Experts of a small language model.
Size: 14 layers, width 512, vocabulary 4096, 64.4M parameters.
Experts: 128 SwiGLU neurons an expert, 6 picks a token.
Training: a variant of SOAP for the experts, 8448 steps.
Below are experts of layer 7 (counted from 0) of a mixture-of-experts language model. Rows are named router (the router's row for the expert) and show model dimensions 128-191. Each number is 200 + 40 x the weight over its row's rms, rounded and kept within 0 to 999.
After each expert's rows: "comes before" lists some tokens at least twice as common just after its tokens as in all text. This comes from a sample of Wikipedia text that the model never trained on. Tokens count by the router's weight.

# expert 0
router,184,159,158,253,217,182,181,163,203,163,142,147,217,180,181,208,168,207,194,127,172,151,175,210,185,184,274,288,198,233,193,192,128,189,123,280,192,136,199,158,225,252,224,235,223,148,241,217,124,137,175,197,164,290,184,183,313,157,261,202,153,225,206,163
comes before: " the", " a", " to", " his", " an", " that"

# expert 6
router,234,208,205,248,210,231,259,150,168,200,223,148,176,85,171,116,226,211,165,175,227,156,202,175,200,205,214,96,188,211,219,224,185,150,172,221,250,190,153,177,161,173,216,121,184,165,99,208,254,287,222,148,232,182,144,150,151,206,218,192,204,157,267,166
comes before: "\n", "-", "|", "==", "The", "==="

# expert 15
router,149,195,232,251,165,167,199,189,156,218,159,201,166,217,173,202,207,184,154,176,219,191,226,163,225,196,211,116,214,264,198,243,239,192,216,180,164,209,218,203,184,216,167,193,227,193,210,143,183,204,169,185,228,177,242,217,208,167,229,151,201,274,262,134
comes before: ",", " of", " to", "ing", "ed", " in"

# expert 13
router,215,228,227,179,196,191,160,223,252,222,216,242,209,180,197,254,211,251,187,232,209,203,170,193,160,183,156,254,236,156,151,168,264,172,237,154,211,183,215,215,212,128,206,248,207,244,168,215,110,208,270,239,181,181,170,190,181,256,270,162,212,214,191,213
comes before: " |", ".", "–", ";", "th", "°"

# expert 10
router,211,275,137,190,194,153,135,219,172,245,207,254,144,220,195,239,220,220,195,205,222,238,206,188,214,240,232,129,211,233,241,278,145,192,249,213,161,206,137,183,167,264,143,273,225,179,213,148,187,224,208,167,185,192,214,194,222,157,228,265,181,202,179,178
comes before: " of", ",", " in", ".", " and", " to"

# expert 16
router,141,162,218,211,201,193,275,243,185,171,143,226,228,244,255,201,221,156,230,150,191,158,214,277,234,260,206,264,178,188,161,181,132,202,136,216,191,151,230,155,213,150,248,319,172,182,251,243,162,169,147,225,164,281,199,266,249,183,246,206,224,179,205,168
comes before: " the", " a", " ", " 1", " \"", " an"

# expert 5
router,217,162,219,164,183,266,243,157,239,172,248,239,230,275,173,189,171,176,213,210,247,173,246,207,157,156,143,232,218,122,189,265,145,196,156,159,248,245,182,178,90,109,215,146,194,170,246,153,211,170,185,130,192,250,256,196,189,155,283,168,204,172,198,211
comes before: "\n", "-", " ", " 0", "|", " The"

# expert 4
router,271,181,156,140,221,275,185,289,205,171,248,189,307,148,176,220,217,214,238,162,159,278,176,128,142,201,223,189,208,189,229,232,205,242,198,201,183,228,184,192,177,194,188,168,162,213,158,234,237,231,223,116,177,252,199,225,192,239,67,166,272,185,232,152
comes before: " |", ".", ")", "%", "°", ";"

# expert 18
router,274,171,259,152,223,167,174,187,247,165,192,201,243,241,161,228,268,201,187,245,179,185,285,217,163,194,75,242,242,203,181,222,243,246,287,151,194,220,230,200,201,183,188,194,179,222,180,221,203,187,196,208,227,242,183,256,164,200,242,147,221,228,132,236
comes before: " |", ",", "–", ";", ")", "8"